Experts of a small language model.
Size: 14 layers, vocabulary 16384, 151M parameters.
Training: a variant of Muon for the experts, 1131M tokens, 8629 steps.
Below are experts of layer 11 (counted from 0) of a mixture-of-experts language model. Rows are named down (a neuron's output weights, with its number) and show model dimensions 320-383. Each number is 128 + 24 x the weight over its row's rms, rounded and kept within 0 to 255.
Before each expert's rows: "comes before" lists some tokens at least twice as common just after its tokens as in all text. This comes from a sample of Wikipedia text that the model never trained on. Tokens count by the router's weight.

# expert 3
comes before: "\n\n", " The", "\n", "| ", " He", " In"
down0 [138 150 148 114 147 124 121  89  93 106 124 146 122 120 136 176 122 163 148 146  98  85 153 107 156 122 125 139 131  95 142 133 110 119 140 149 128 159  90  58  89 111 144 111 131 136 112 156 160  86 135 143 146 122 121 102 124 132 136 126 107 167 135 165]
down1 [106 146 137 144 163 152 127 117 128 110 119 169 127 124 121 158 116 102 110  94 132  91 133 108 130 101 145 193 144 126 142 118 176 125 101 140 110 121 143 109 106 132 146 115 139 120  81 123 132 137  89 119  81 138 138 101 134 129 104 149 128  76 118 146]
down2 [146 118 144 135 124  97  66 120 104 144 122 114 126 110  95 125 152  80 139 153 169 101 165 158 147 146 139 158 158 118 111 106  73 140 121 114  96 123 132 126 149 118  69 135 153 135 113  81 103 113 112 140 123 153 133 104 122 153 125  89 143 165 132 126]
down3 [137 167 150 135 131 151 131 130 139 104 143 137 173  98 101  89 162 121 110 183 135 150 125 135 128 145 110 174 114 109 119  66 117  99 126 120 134 117  96 116  91 132 157 133 164 142 147 195 184 115  89 170 174 119 127  95 102 152 124 179 170 104 149 105]
down4 [146 117  95 124 106 113 123 160  93 145 183 144 120 174  86 166 118 118 132 153 129 136 177 121 134 134 122 159 171 110 132 162 175 172  96 138 113 133 136 146 149 100 111  68 161  88 122 118  99  79 135 127 138 122 152 159 103 158 120 115 125 112 133 136]
down5 [ 93 106 142 100  89 135 117 122  96 123 151 113 105 146 146 129 104 174 114 141 111 125 116 118  57 120 134 155 135 152 118 122 187 162 101 127 146 162 109  73  95 122 139 143 118 156 138 140 132 140 146  96 149 132 118 138 108 108 143 127 133 115 186 134]
down6 [158 117 131  94 124 114 113 182 154 130 137 147 116 131 151 131 114  98 133 123 141  85 149 153 120 141 155 103 129 150 147 134 143 148 140 145 100 121 123 101 113 102 152 103  88 156 119 143 151  90 121 173  97 137 118 101 132  93 126 154 145 163 139 125]
down7 [134 114 132  89 112  90 113 121 127 134  99 169 145 122 135 166 114 146 129  94  95  85 112  99 112 135 135 160 111 106 128 151 114 138 177 110 119 110 124 132 109 126 170 116 176  95 124 112 138 107  90 145 119 163 129  85 117 138 112 145 108 127 147 146]
down8 [151 139 158 124 130  97 120 201  94 108 130 121 134 126 156 111 160 121 140 159 126 155 174  99 134 137 154 168  95 139 129 156 157 113 132 173 154 104 105 140 106 127 168 125 123  95 124 154 104  98 149 116 114 109 102 189 101 137 139 106 131 146 143 141]
down9 [178 102 115 167 120 144 103  81  96 157 142 147 121 125 118 164 141 150 131 124 155  82 109 163  99 117 125 155 145 115 138 138 122 105  98 112 110 159 104 162 115 125 111 108 143 124 136 146 131 115 112 131 111  88 112 155 132 180 159 113 120 147 145 174]
down10 [142 134  93 104 121 117 152 144 138  99 147 145 106 138 150 109 117 166 138 121 128 132 135 143 174 108 108 127 120 152 128 142 117 131 116 161 113 141 145  78  71 122 124 144 118 140 112 115 124 157 133 113 161 137 149 111 135 106 135 142 104 149  80 124]
down11 [108 126 102 126 153  89 122  82 151 134  61 133 136 117 188 145 131  97  78  94 141 104 123 151 138 103 178 106 136 151 139 138 100 172 119 105 150 131 134 129 138 159 120  87 141 109 147 160 132 100 118 104 138  68 148 104 163  95 119 144 129 170 159 150]
down12 [127 143  89 103 148 134 163  95  71 127 136 135  97 151 145  93 116 137 166 165 124 168  80 141 142 187 110 124 154 103 141 124 113 109 149 109 130 102 111 165 125 123 131 176 124  97 118 111  80 110 102 121 126 128 122 134 138 138 118 140 112 129 125  92]
down13 [117 135 183  73  98 114 130 138 102  94 134  98 117 111 100 145 142 145 119 134 138 114 115 141 119 150  99 120  51 145 121  79 155 133 147 111 165 128 195 124 112 134 150 146 119 113 103 116 109 122 134  97 127 154 117 122 133 117  98 138 149 127 113 129]
down14 [126 111 130 126 169 142 126 128 138 181 113 111 143  91 151 117 110 114 134 123 106 113 107 128 118 157  92  96 156 141 150 142 108 128 107 112 104 126 132 153 141 142 159 156 138 131 163 115 121 156 102  77 143 164 153 113 143 128 124 130 144 133 157 130]
down15 [117 149 149 159 140 179 109 150 158  99 149 137 150  98  97  95 116 117 104 120 124 171 113 147 103 159 146  94 148 113 112 134 130 116 163 121 132 155 162 189 106 112  83  83 125 106  80 179 163 125 115 134 148 153 122 140 124 122 138 131 100 117 158  98]

# expert 59
comes before: "\n\n", " The", " He", " In ", " In", " This"
down0 [146 124 168 131 154  99 121  98 159 177 182 144 160 118  99 152 152  96 131 132  99 111 171  80 113 129 129 131 138 141 137 150 120 177 179 120 123 116 135 105 125 104 132 130 129  90 133 159 160 148 118 176 138 114 130 146 130 125 111 135 128 125 140 127]
down1 [112 110 139 139 178 138 112 104 140  73 131 118 125 156 140 156 112 117 162 107 144 132 114 117 117 146 153 158 133 165 170 157 138 153 103 145 111 102 154 116  86 139 126  79 148 139 110 133 165 161 152 111 100 126 127 125 123 103  93 105 151  65 108 127]
down2 [153 168 141 129 130  97 127 154 114 113 103 154 108  84  94 154 143  90 125 111 128  99 146 109 138 129 151 154 130 122 149 136 115 117 129 123 129 114 113 127 156 155 138  96 135 168 165 105 131 164 110 176 121 140 139  91 133 162 141 110 121 126 147 109]
down3 [147 116 191 139 115 133 135 132 126 139 163 124 136 105 106 107 161  95 109 127 138 145 185 151 156 142  98 105  89 142 153 100 111 121 128  94 126 122 135 145 111 122 130 131 171 122 103 110 157 108 129 122 146 163 134 142  95 114 107 133 137 105 191 116]
down4 [152 121 169 123 117 121  96 167 194 154 108 128 117 119 128 156 123 148 143 118 114 120 127 122 142 119 121 136 170 118  92 165  94 115 142 135  70 131 130 153 122 141 121 161 161  79 157  96  78 102 139 140 160 122 106 169 135 151 146 138 107  83 110 136]
down5 [179 130 131 156  54 131  81 123 126 110 127 138 129 114 113 120 157 154 155 146 117 136 143 113 153 141 116 107 133 121 120 141  97 155 131 129 168 145 130 159 113 157 129 124 141 165 115 113 132  90 146 145 131 180 118 151 152 118 124 136 156 123 197 160]
down6 [130 127 143 149 128 133 113 113 134 119 129 162 146 140 106 124 143 120 134 102 115 108 135 170 135 144 135  88  99 148  98 149 115 133 146 119 149 176  82 100 136 127 150 100 130 128 114 133 138  66 106 111 148 135 125 133 138  97 108 128 126 167 169 127]
down7 [154 125 166  91 138 119 116 120 154  96 143 110 136 148 131 168 121  95 139 135  74 141 161 104 157  73 150  95 125 126 111 135 137 132 144 115 158 146 117 122 135 148 152 122 139 133 169  84 131 138 139 112 116 134  99  98 105 161 151 126 114 145 160 121]
down8 [108 111 149 133 111 153  76 139 107 132  94 146 102 129 150 141 170 164 127 115 151 139 182  93 132 125 173  97 109 153 132 129 122  98 119 150 114 122 171 138 158 134 101 113 106 129  75 126  86 119 127 125 141  63 175 138 138  62 163  98 134  97 136 149]
down9 [163  87 168  94 164 123 177 117 137 187 136 144 110 171 107 111 152 167 148 132 182  80 114 157 135 125 106  98 153 133  85 125 116 166  95 164 106 180  98 135 101 138 117 108 125  90 183 135 125 114 110 131 115 152 160 132 143 180 139 109 141 115 114 135]
down10 [134  92 122 105 154 101 151 138 115 117 152 112 138 109  93 116 103 154 128 133 110 114 108  73 167 133 106 157 145 138 114 152 126 121 133 125  65 106 138 114  90 126  86 140 132 119 126  92 136 102 142 113 112 149 147 101 153 118 138 115 127 144 109 121]
down11 [113 143 118 123 184 140 103 192 101 121 109 123 111 137 175 166  84 100 139 121 166 147 119 132 149 105 147 125 133 137 113  90 159 119  86 138 165 123 144 124 113 119 162 144 114 114 136 141 123 179  83 109 120 143 156 101 141 114 134 126 108 163 142 131]
down12 [165 134 129 165 153  99 130 140 101 120 102 141 149 131 137 112 123 194 123 125 108 138 130 145 168 147 185 122 130 101 101  97 149  87 126 123 150  96 189  87 110 157 138 150 142  92 111 142 130 137 124 108 118 130  88 117  93 107 126  73 127 118 125  94]
down13 [124 126 128  99  79 145  99 133 140 121 159 144 127 125 105 126 142 130 125 119 128 118  82  60 134 106 100 142 120 142 137 115 149 141 133  92 171 126 143 136 103 114 145 104 123  94 110 142 116 132 177 114 126 137 142 128  65 103 126 140 145 131 126 120]
down14 [117 157 151 115 186 139 100 150 137 147 136 144 119 132 101 157 136 129 142 147 108 155 122  75 104 151 125 122 126 146 142 157 129 102 115 123  88 102 109 145 148 138 186 116 139 119 150 140 123 148 165 125 155 103 118  99 123 164 132 131 152 105 127 171]
down15 [144 159 136 171 153 170 102 120 175 140 147 124 116 140 102 107 127 160 130 133 134 126 107 146  47 129 135 122 127 119  93 129 129 112 157  88 162 126 118 117 136 148 142  94 122 129 114 128 141  97 140 125 103  68 154 130 136 156 133 114 126 103 117 101]

# expert 118
comes before: "6", "5", "7", "4", "1", "3"
down0 [121  84 134 135 152  85 129 114 119 165 111 163 135  94 134 143 110 155 143 174 128 133 130 123 159 141 142 168 139 109 116 128 109 127 152 104 134 159 120 108 104 178 152 183 114  75 128 110 136 117 162 123 121  98  88 114 121 107 156 165 148 145  75 121]
down1 [112 148 159 133 181 136 152 122 130  73 130 123  97  50 151 138 132 154 102  78 157  85 167 101 107 130 154 169 167 158 101 159 119 173  99 186 123 124 133 132 128 162 157 108 162 152 103 112 177  97  89 135  99 121 101 120  84  78  86 130 155 133 123 163]
down2 [153 110 104 115 157 122 122 102 150 156 127  55 166 146 120 147 105  84 154 138 164 110 143 157 108 100 105 160 102 141 113 151 124 117 138 157  67 113 133 131 109 157  69  74 136 135  92 108 124 142 147 152 134 143 126 105 160 157 128 144 162 142 118 133]
down3 [126 110 140 151 104 106 114 147 132 191 182 159 142  86 139 138 171 153  86 161 137 136 159 138 119 131 129 166  88 109 112 150 124 109 139 141  99 149  86 153 124 113 156 108 145 113 124 146 134 165 126 147 107 138 135 163 112 151  74 148 142 118 153 110]
down4 [131 114 136 130 123 132 122 147 149 173 120 128 139 118 124 156 154 108 125 132 121 169 146 146 133 116 137 164 150 107  98 137 147 129 134 137 120 131 106 112 108 113  95  84 148 116 131 134 107  92 133 134  78 124 165 148 108 165 138 142 112  79 126 171]
down5 [124 184 127 150 119 155 128 126 106 130  97 134 101 145  98  99 145 144 145 148 157 152 129 159 101 143 135 117 121 114 134 126 128 109  85  81 175 131  85 114 124 150 149 110 150 157  97 112  94 123 146 123 156 139 119 138 148 127 141 114  93 156 158 112]
down6 [115 112 159 121  98 114 117 156 134  92 128 118 139 127 184  74 109 132 123 104 139 127 112 188 120 121 135 165  94  95 102  93 119 156 113 109 107 149 138 127 123  97 133  84 112 140 171 135 153  95 127 176 112 172 152 132 128 112  91 146 119 110 141 109]
down7 [131 135 149 123 132 110 130 128 107  84 138 125 156 155 125 175 130 117  96 122  82 138 109 123  98 128 151 116 139 125 186 121 145 130 213 128 121 113 126 147 141 129 153 148 127 141 129 115  61 111 101 102 111 105  94 129 128 123 113 132 113 115 128 196]
down8 [152  78 116 163 158 157 147 109 126 138 131 134 126 103 128 100 137 114  93 110 163 128 137  62 112 128 138 126 121 132 162 160 136 125 152 195 105  91 143 153 128 129 118 122  80  79 111 122  89 103 120 131 136 150 146 110 143 136 143 110 119 147 163 155]
down9 [169 101 100 147 120 123 139 145 128 154 133 128 127 151 103 129 107 161 137 123 145 138 107 176 137 119 144 142 133 112 165 108 130 149 134 100 126 155 158 116 119 145 101 129 127  97 126 135 118 104 148 152 104  98 132 128 153 138 135 112  74 148 138 127]
down10 [117 131  98  84  69 102 133 138  74 171 127 101 150 145 106 165 126 110 137 153 125 124  88 148 155 100 108 153 163 115 102 132 149 117  95 126  99  98 131 107 109 148 100 121 150 121 159 125 132 110 107  86 121 144 160 108 147  90 143 120 118  99 135 122]
down11 [161 126 122 153 105  86 130 145  98 100 126 154 132 127 122 140 180  96 138 108 112 120 165 149 136  87 134 107 114 133 150 130  96 145 124 120 149 114  97 160 113 138 141 125  72 133 116 150 139 122 126  98 134  95 132 161  99 120 142 125 119 112 146 103]
down12 [167 104 116 131 131  88 105 156 131 137 161 162 147 133 126 120 131 126 128 147 131 123  85 116 162 138 143 131 124  96 117 134 125 119 178 121 137 137 127 139 138 171 142 125 141  64 154 146 126  99 150 116 146 136 134 140 153 149 146 167 105 121 122 101]
down13 [113 107 137  94 139 139  56 114 103 132 157  93  98  99  99 140 142 129 117 160 124 135  80 159 147 191 111  89  97 134 124 109 118 105 177 135 125 154 146 120 102 178 131 100 104 113 104 156 118 128 114 135 149 123  95 142 137 118 116 146 172 130 110 105]
down14 [133 121 121 147 157 118  84 129 133 147 101 122 148  86 127 111 124 150 104 133 144 143 123  86 167 149 155 115 138 151 142 121 116 107 144 105 101 139 122 125 142 114 119 180 134 142 169 163  89 121 145 106 157 133 139 143 132 121 116 143 152 125 164 139]
down15 [116 166 144 150 146 199 110 162 141 130 137 107  91  98 141  87 151 110 106 179 141 144 142 162  77 145 108 104 141 131 125 126 139 100 127 105 175 151 122 119 160 107 122 118 174 166 109 113  93 102 124 130 141 103 110 145 129 158 133 160 151 116 139 129]

# expert 34
comes before: "| ", "2", "|", "3", "|  |", "="
down0 [184 107 144 141 119  88 136 109 125 111 168 100 123 110 131 134 111 129 158 135 128 144 129 116 156 164 159 169 120 135 135 170 145 141 178 166 135 124 148  96 115 147 142 116 115 133 151 140  99 118 154 142  89 152 103 156 140 124 176 107 155 116  91 118]
down1 [169 146 137 129 134 117 143 122 180  96  90 163  96 149 142 139 152 105 146  59 136 139  84 126  91 144 183 161 123 121 161 130 137 149 129 149 119 138 152 112 111 144 121  88 195 163  97  94 150 108 119 161 154 119 123 139 131 133 123 141 152 103 133 151]
down2 [163 121 130 146 138 100  96 120 164 140 123 122 149 113 117 121 127  72 167 145 115 144 145 120 127 127 123 122  90 103 156 134 100 169 166 147 110 128  93 104 114 110 108 117 112 148 127 130 130 102 125 104 148 139  99  84 153 133 111 127 150 148 101 119]
down3 [132 167 136 150  97 100 121 107 115 173 123 139 177 125 107 128 103 138 167 130 152 128 132 154 162 173 100 164 130 138  86 114 127 126 150 161  87 144 124 126  54  99 152 124 159 106 118 145  88 127  62 155 141 167 124  95 110 137 106 129 195 126 145  91]
down4 [145  71 137 103 123 161 142 161 142 165 146 125 106 106 133 154 114 115 149 146 163 124 165 180 121 154 164 150 147 127 111 137 153 126 135 139  86 113 148 135 149 114  72 132 158 149 121  72 103 108 139 131 111 129 161 148 131 126 143 160 109 134 115 147]
down5 [118 139 146 170 127 100 162 145 110 145 141 124 139 121 143 115 161 181 128 130 125 123 146 118 111 145 109 107 130 131 111  98 134 139 137  93 161 169  98  98  97 123 127 124 134 141 115 112 136 113 173  88 140  94 115 102 125 139 125 140 168  92 138 115]
down6 [158 117 133 163 118 148 108 152 134 126 131 129  90 105 120 108 147 121 111 129 141 132 120 156 144 148 174 109 100 142 138  88 128 157 118 101 145 132 159 132 115 126 133  93  94 159 173 154 100 105 116 157 176 173 129  96 135 139 156 139 113  86  91 114]
down7 [130 124 164 102 116 142 107 100 146 139 105 120 130 120 127 137 144 109  72 141 104 127 158 134 135 129 115 127 139 108 133  79 127  98 182  78 135 137 110 122 127 133 122 165 177 127 155 121 173 120 148  89 112 141  82 129 107 135 119 151 111 204 157 135]
down8 [146 108 103 114 144 126 169 173 127 122 127 135 113 116 153 136 143 139 131 136 154 107 132 122 129 136 124 175  99 138 139 128 109  94 171 145 112  75 115 156 127 125 158 134 116  97  92 127  93 128 121 110 139 120 171 142  97 161 150 115 104 121 130 180]
down9 [145 131 123 146  84 117 120 117 107 149 136 147 131 105 151 141 134 124 116 105 157 123 142 183 133 110 117 139 118 126 156 107 131 121  80 129 129 170 119 165  99 150 140 120 136 145 117  96 139 154 168 137 135 123 155 138 134 122 170 117 124 147 165 114]
down10 [107 137 118 115  84 125 144  83 111 153 105 120  59 101 135 154 124 142 148 106 114 120 110 109 147 111 108 149 149 140 142 184 155 109 152 182 124  97 128 136  86 126 127 128 102 140 112 131 143 130 137  82 162 115 119 162 104 123 117 105 136 153 109 144]
down11 [124 117 116 131 129 127 136 110 118 148 134  88 116 126 137 107 112 126 115 119 114  97 143  91 101 120 122 133 145 159 150 134 105 156  92 135 112 121 138 142 142 108 132 100  89 108 112 142 103  89 130  92 116 128 160 111 155 141 101 129  96 112 190 130]
down12 [146 100  65 133 123 136 157  98 105 124  77 166 104 120 116 157 131 131 119 128 139 136 118 104 130 189 139 149 149 114 134  75  77 154 157 122  98 155 127 145 161 158 150 132 114 112 130 152 122 131 126 116 164 170 142 136 148 130 144 142 111  97 141 109]
down13 [148  97 175  99 135 160 129 120 140 135 140 132 148 137 136 108 112 139  89 163 147  64  80 131 154 121 112 174 122 140 121 152 107 119 153 163 130 129 148 163 123 121 153 108 121  94 111 108 129 139 148 116 119 184 144 179 108 116 112 105 123 153 107  96]
down14 [158 101 135 139 106 146 114  96 152  87  88 158 117 133 122 146 106 160  84 124 140 122 129 141 140 127 125  66  92 150  92 105 119 119 143 162  89 107 197 163 130  92 114 134  93  92 144 120 117 140 108 102 194 131 172 115 140 114 153 124 171 108 114 172]
down15 [114 128  89 134 119 178 114 134 164  76 131 114 129 113 130 110 130 117 114 160 119  95 116 162 113 144  79  89 146 144 151 125 100 136 142 108 164 112 124 149 103 108 135 124 132 145 121 164 131 107 123  98  84  97 141 125 143 181 121 121 167 102 133 134]

# expert 84
comes before: "5", "0", "6", "8", "7", "9"
down0 [143  99 173 102 145  93 118 140 105 168 127 102 104 120 122 134 155 130 185 113 145 133 133 142 138  91 160 172 163 100 132 132 119  96 150 111 123 124 134 142 115 114 119 123 102 112 124 109 131 100 128 136 128 150 138 115 101 146 155 163 104 106 123 123]
down1 [112 136 130 129 117 114 122 143 180 134 103 149 114  69 111 116 148 200 134 108 131 146 120 148 132 144 119 167 123 126 192 157 178 130 115 164 113 118 159 137 100  85 125  87 169 107 110 112 119 157 108 139 109 145 127 125 123 116 104 113 159 135 150 120]
down2 [118  93 114 123 137 110 128 107 105 128 165 104 155 127 119 129 117  85 148 162 133 130 178 141 123 135 136 137 132  97 141 164 138 132 115 149  69  98 122 111 114 149 114  82  81 112  97 116 116 119 143 131 132 179 124  93 166 129 103 133 151 118 133 145]
down3 [129 151 160 129 117 106  96 113 124 139 189 131  85  98 147 101 108 107 124 136 140 127 117 158 106 133  88 150  81 118  63 128 164  85 145 123 154 141 131 114 109 113 159 167 171 109 135 131 132 107 124 172 126 185 124  67 123 148  99 139 168 130 135  72]
down4 [106 117 138 108  99 161 132 188 124 161 141 171 137 146 110 123 119 168 150 177 124 130 120 161 130 127 118 168 158 142 103 113 140 118 116 142 103 154 144 154 141 123 144 128 103 118 141  88  97 103 118 115 113 121 150 138 107 125 152 141 109  70 125 116]
down5 [162 107 143 109  68 118 129 131 136 113 113  97  83 152 100 102 136 149 110 158 130 111 122 125 107 110 134 131 131 126 162  95  78 172  99  84 156 135 143 120 141 155 114 115 126 147 102  67 129 143 136 105 131 134 139 113 131 133 125 120 125  99 113 112]
down6 [131 112 179 138 141 100 129 149 174 129 145  98 116 110  86 154 135 115 162 117 141 139 161 209 136 109 133 107 150 127 124 129  88 141  97 139 105 153 123  92 141  88 145 144 102 122 148  93 138 113 155 183 151 117 118 127 150 136 137 141 125 142 130  96]
down7 [106 125 176 110 122 112  63 135 113 130 128 132 114 163  91 142 149 128 112 125  44 144 131 148 117 114 108 124 147  96 119 133 119 103 148  97 144 115 112 126 140 173 151 123 114 132 118 100  99 133 128 134 155 121  82 119 131 157 148 154 140 153 135 133]
down8 [119 101 110 131 138 123 139 176 104 136 159 134  87 120 149  78 135 123 109 129 138 120 149 119 126 127 138 174 101 141 144 112 111  90 112 130 146  79 143 143 125 140 156 150 142 101 119 146  75 148 121 119 145 137 136 143  96 162 103  88 115 146 172 148]
down9 [156 134 116 145  99 136 159 117 163 144 139 113  95 113 123 154 132 124 104 109 146 157 114 148 120 137 113 110 115  95 141  99 113 137 175 128 104 115 103  99 113 133 124  92 123 157 160 120 144 110 144 123 144 143 129 111 160 160 162  80  79 122 143 108]
down10 [130 142 128 119 135 155 149 109 172 144 146  86 106 139 135 142 178 118 142 118 113  96 142  90 163  99 107 170 120 151  85 129 119 128 139 132 128 162 140  97 107 106 136 183 151 144 144 122 142 151 130 139  96 111 118  84 142 105 147 141 139 125 116 106]
down11 [ 82 139 120 137 118 110 157 114 127 108 113 115 149 112 155 142 102 110  97 133 165 115 121 133  92 106 144  96 117 144 103 127 132 181 123 123 157 138 115 137 159 173 165  99  86 116 119 126 119 138 103 137 129  95 143 179 151 108 108 129 133 124 142 122]
down12 [151 119  95 165 121  79 156 114  77 127 131 131 123 154 130 119 138 133 145 114 122 106 112  90 144 148 134 164 143 126 159 101 118 103 174 140 137 130 151 105 133 119 132 148 139 135 140 174 112 137 105  95 133 148  99 128 141 181 156 139 131 128  89 108]
down13 [145 130 143 125 122 150 132 109 106  96  79 113 139 106 112  83 145 140 138 131 148  96 128 131 142 160  80 121 142  98 109  85 154 109 136 144 138 147 137 111  98 125 144  87 155 143 104  80 122 134 157 109 105 129 128 124  87  97 127 157 170 101 104 123]
down14 [149 144 131  90 155  84 120 153 178 116 108 145 121 104 111 107 116 135 114 112 132 127 126 109 172 105 154  72 107 163 147 124 100 123 158 123  84 133 148 130 167 139 162 120  85 103 152 147 122 169 129 100 156 138 119  98 175 134  83 134 149 147 124 122]
down15 [129 131 130 163 120 139 161 147 125  96 105 137 137 133 153 120 162 177 137 120 110 135 146 146 116 155 126 116 136 127 126 184 147 112 118 116 135 150 141 132 142 108 107  82 195 136 131 162 112 114 128 123  85 108 144 163 114 174 132 159 142 125 152 126]

# expert 115
comes before: "| ", "-", "|", "- ", "|  |", "- S"
down0 [137 105 130 127  90 112  87 117  96 137 147 146 116 117 136 164 139 108 173 118 121 125 156 111 137 147 127 151 116 134 143 130 140 116 104 134 145 132 146  60 100  91 130 152  85  98 153 120 112 128 133 137 126  99 132 144 116 132 197 131 117 121 146 139]
down1 [110 136 140 114 137 126  86 100 187 138  90 132 126  84 106 146 107 163 153 147 131 143 133  98 127  85 161 165 116 123 157 118 185 136  76 171  99 133 152 127 115 120 105 133 164 137 122 169 160 165 148 127 110 112 130 133 160 118 118 112 108  85 100 132]
down2 [125 120  84 160 105 138 129 144 130 152 126  89 111 164 132  80 120 128 133 154 147 167 145 174 153  91 157 174 161 111 110 170 100 185 141 147  84 143 147 156 133 141 107  96 152 151  99  98 147 102 124 154 118 137 157 104 154 128 133 160  91 139 142  82]
down3 [150 191 161 140  95 120 120 136  97 115 127  82 124  94 112 126 141 137 125 125 131 173 150 134 116 127 117 133  73 135 131  96 103  87 127 141 144 148 100  87 105 115 156 156 119 108 157 124  85 124 127 125 121 170 109 133 117 130 112 139 138  96 162  97]
down4 [153  78 150 105 140 185 172 142 136 170 119 112  84 143 105 125 116 112 108 140 142 141 131 130 152 103 134 175 111  82 100 124 155 109 147 151  88 134 116  98 122 128 133 126 152 130 152 116  94 118 127 148 139  73 171 140 119 124 111 134 125 119 138 128]
down5 [108 116 139 150 152 143 116 108 105 130 136 153 123 152 108 138 178 182  88 128 133 136 135 122 134 144 102 125  93 155 125  90 149 125 146  93 143 193 136 104 141 132 100 154 147 192  94 104 128 113 105 111 148 118 139 131 143 126 119 163 132 116 160 113]
down6 [112 133 140 142 140 149 106 127 154 145 142 125 114 163 166 115 136 138 113  90 172 106 149 146 126 138 108 107 123 138 121 127  90 101 162 137 122 178 111  71 122 135 108  92 129 129 121 131 128 123 111 139 157 131 129 118 155 108  91 135  86 101 147  98]
down7 [164 140 145 175  94 108  93 120 152 145 110 154 129 162 127 154 169  86 119 120 106 151 141 115 117  82 103  97 116 126 153 134 108 116 149 126 135  93 149 150 116 126 136 127 153  98 157 131 152 121 112 112 131 146  83 117  91  97 162 140 107 116 168 139]
down8 [171 124 132 110 162 117 160  94 111 113  84 161 120 132 142  83 119 127 133 126 149 153 155 111 100 118 132 147 141 125 125 122  68  95 131 108  74 114 164 155 111 145 156 124 137 134  85 156 121 134 118 121 169  93 157 144 122 109 172 101 147  85 156 137]
down9 [168 133 155 148  88 123 142 110 114 145 116 140  98 151  87 140 133 127  81 104 160  54 124 140 126 121 179 122 140 122 164 137 108 155  99 113 121 172 145 130 105 138  95 126 135  93 135 141 132 125 165 115 142 122 155 154 165 156 162 117 111 144 139 118]
down10 [117 172 116  95 112  88 120 103 122 129 149 122 117 156 109 134 139 130 139 117 148  84 112 114 140 126 131 148 166 102  94 168 137 138 144 180 130 143 139  73 113 124 134 134 137 133 132  72 128 113 134 136 105 120 116 129 111  58 122 139 178 141 135 126]
down11 [134 124 149 179 112  99 148 135 115 158 124 133 117 119 123 168 124 115  77  81  94 170 143 127 133  81 122 152 154 159 120  98 102  80 134  97 110 168 132 131 148 101 143 154 122 129 126 125 132 122 113 140 119 115 147 132 187 130 129 126 133 161 171 126]
down12 [120 141 121 174 122  90 136  95  86 131 120 130 169 128 114 150 108 120 118 109 113 127  85 151 138 158 113 132 117  82 132 110 100 114 139 116 133 124 104 129 154 132 135 120 120  85 118 124 105 144  89 138 170 140 129 151 143 146 127  97 128  78 128 107]
down13 [ 98 100 148 104  69 140 136  92 126 103 114  88  96 116 151 102 123 108 140 148 143 130 113 136 129 144  99 138  94 119 131 106 103  79 153 116 115 143 155 137 131 121 122 104 102  94 122 188 110 129 118 113 143 140 125 157  83 120 114 124 132 154  73 132]
down14 [124 132 132 134 154  71 124 135 108 119 103 117 115 151 138 147 128 115  83  90 122 154 109  94 180 124 105  85 155 145 119 123 105 122 129 154 108 115  99 164 153 143 164 153 147 109 145 125 116 165 119 107 141 146 181 115 185 137  85 132 116 117 146 137]
down15 [111 173 105 108 163 166  83 133 154 137 158 120 104 152 132 102 123  84  96  98 165 152 125 177 117 150 117 113 157 148 121 169 147 132 147 113 132 143 120 119 128 103 140 111 172 133 101 140  99 123 148 124  91  92 153 126 140 140 128 148 108 103 143 118]